python train.py --experts_per_token=3 --d_expert=128 --routed_scale=0.667 --init_std_router=0.0122 --norm_eps=1e-05 --batch_tokens=[65536, 131072, 262144, 524288] --train_tokens=439800000 --dataset="wikipedia_en"
Below are experts of layer 3 (counted from 0) of a mixture-of-experts language model. Rows are named router (the router's row for the expert), up (a neuron's input weights, with its number), down (a neuron's output weights, with its number) and show model dimensions 96-191. Each number is 128 + 32 x the weight over its row's rms, rounded and kept within 0 to 255. Numbers have three digits each.
Before each expert's rows: a language model's description of what the expert responds to. This comes from a sample of Wikipedia text that the model never trained on.

# expert 32
Description: Single capital letters inside acronyms, codes and designations, such as NHS, WSOP, KSUM, T53, RTD and asteroid names like 2001 XN.
router:111163109137085161129140099144168099187123119107071085112161160174193141120159111063125110155127144138102136152143168123113095133116082089118130151111082154092168079134134121105147124148133150088126140115112048183093154092045134119115154115100107080138141105123151152116079111147087127172
up1:120123137153169120075135089122142123172159169043161099101164126168167177090133037074169134217115169135123142138128124163133128087130140191156129080130147130097159125125138141108119115144072136128112120093189104127122149074107177157116117161132162110192097135135181121084107116215089147118
down1:155148112127106144081161123110171117167151159191072136157066072112118158176123119135143112145082100120098126092148153100110133173127140091163151123123139198103123130166071101150143169150155123172167105145133190165090083131054127162080130072104166158141110165170162092132155128142186123097
up2:116175122125121096158127235156112128117161141123105132109113108122156136121155122124103096154124105132117117113107115138126108191128108169136082125156053118133169150132112152029122128127200102159115134132133114102101115178138143188135141098123144174060085101132082134096184225165186137170
down2:181101122121137116091153094122171153079137123183120145088113104112148132144121085101070135117173128144152112130124101123115121163153144122092100060079141125152097122139147168140195153160117124118202150164105098172118146112222147152149150125119103150176077127123114182139141137103047183166
up3:083172111121098115126063062152142155136112166167134053132087102110126110067064110096136195116115145097112091131118185131152121148174150134188129171134118085082137137090209129177102148105112146124104163098163105152149126129140112071097147124141167195174084147136168129138107128147076115143
down3:116142134131168092068054126128143111101179151098119136094155192126086129099118155131128190085150110075108075100138130102116094166137150168160095192125115137141081099168112097091116126058149094081156161177126156073118137166164172150191123117133138134137119120159084141107134065167152119111
up4:080110088104098140154124111109150145186121135175044117105084128143098144045174111110112132093152091083158156099101096096065149087150117117139156102101124137091123099142088134121121188141134097176106138164138132114137144123120185117093130160145156128162138151106151061122110099100067115110
down4:104104124182126123111182136148106149116149135142127160193158140122160195177136100110102114107178099182129141147154140147150156093082123143175103097147079057131152141078170094153142172164123104112146074175148152082145159185106130103165116127136104097152120121095145156102112147073149127174

# expert 49
Description: Indefinite articles a and an, and some sentence-start A or The, after verbs and prepositions, such as of a kind.
router:189144138164128138141117151136135190158119211124156137156097153143120127145118156094120173130087176139132125125189154101042108210186095152119170162132118178071126103155128175084159116108174136111122168139142146177088215098101123109092114143108104108132068136093108125103134075073079083129
up5:129170101119106150179109131112173119141140127086138071149112163091158049161130178185105115074090146096104107116147157118113114150137125143096114062185091104135145090161038139128130119059162128130107110109114133146183134126100158099087129132061153095116175058150140184174122104113139155107
down5:127126097131141114130123108151114125150123149155145215127116134123139174157148108125125148161121126064135140174178097112172074141152132145090130115170160129145132154140127187146162096144120130103069127186130070123174146160125146124093204035152167097121114098112099102097134148143157102140
up6:135096134101138102128121089133139107175126075141111159157045142149066098119118116085123132153127139160113151137106145130161176145129068116155155143126136161132117068183163133082130125142097109124101107106161108109152061222093124098093146145075075044161140116147136114179143155154166097163
down6:079117144136104113116144104141195114176109177092101127192151152148142174156086129102149154081116127177073172141152113184155088114109139117161173125077079115153110156095097123083085127066072138081115097114151144158128108154130152107122139161185113119146175091154119176168134118107060140049
up7:156120101170140122132075109094120178144113120121119128093092146121115115158190109166108151132075145167138186101190101158128106121134140153118120156117156136110191105130130142115166133113143082140100161117096116124140175174112142090058078223176117091128027117201203169112104106122066104105
down7:160116138192116138135128155206122143154173110138130164121174108104069131128159139104095109153122125123037149143136137143072141117156130140105152103127081218124076124209201118117142178156153159103158062171124137071092145160121123165142105146160109150109117102099102164079141133110122103177
up8:117094098179176140175168115128142093134107125123078092159132118117133139172170122088112160131156140154115140116129136151150139091171143151194150131126093155139124125164170110108117177070173135124141117088081128133142067159150102136109167118179113110133123177109136123160075132107059055167
down8:123078148117142140154181095080151115125062136157118119154113064122123167186058192161098115117114145110150112121145095093149185126156157119143143141157208132140156192103157144170157144100156142149167103131162149077152106178111092073111061129088056124098151166207141084139141085164135115118

# expert 11
Description: Forms of be and have after a subject or modal, such as was, is, were, has been, can be.
router:181089169127119179101141123114143096115102154121072107121130169134212149097181130115162215135077135152124192096133146132081115113108113182141096133139124158081110094182101118103150152126152146129083234180127136122088228115114139123146151074116105158047120110151176156115131067159137104133
up5:148172144132151139080111176116077089170101139135096102130104149134123170104120155175117101138111125110150154059162117077116108098136147197124117127172103079174148106094111140116171100162110159124102149110137117139072108152171048123093111127156095125087124121152090125131148194131152100044
down5:167132120146161172162149122146063158192105127150155150169071092111166136171138110192147096133126137132109099144183101114132175105077142203152144148099122131126148127171130105090144173140115159180155138107148104089067153198113126160132154145098110088115170120104144109159082074124167153114
up6:129069145125152128189179160154109106136146134103109125185135168152045200108120159066137156187128129102119110102089164175160151155138059110114088128139086077050155208152139112108163125111108145137127178134074158098155156133145120129074195107117134107163189076179068138157136149090095142119
down6:085110107116042096164144089128126119118137116138129158124151182159123176123165114093175120132136124133136124093102129161140072098153161164130106147115114099149057107106125108110077119130135164129096074118094162168114095149091128154224141117148140068101153139114119117146107175158106136101
up7:146192122104122171160134131087115141129144138070113137109115158095144123157078105155125141122126130141095151156119176095087108121182086118068019062135136160117131101151137136150166133126146112142114070100190099130233118105093067114181112118105155191089098098119130100178139127149133141165
down7:118101130116175163134081170090149115111096131164185166183103101130053114112100139161092132111127144072139065186142115160110178108173142116179095133166188079142065150120151152128107127149076125163097137090104062082164158164117072124169138067140117165163160101141140124133120186102148125185
up8:144165131138124154152104059114113125187118141126139157137084093108110137096080114092114145103112180109075109159182156095163133131097138121107118094133106189109158146122167153175099102147138129106118129151110153108121099056160131169146170135215130140120094179167156116113093101133100119114
down8:162113144040159118098118067051150107087109154137151131101130173090103180154168188103134159112107196115128140165148127093183187139148112140164170136113107094083149101166146132093130058115118172134072117152096142110195119178093165111145085110127105083141127129111107087104203100087146154087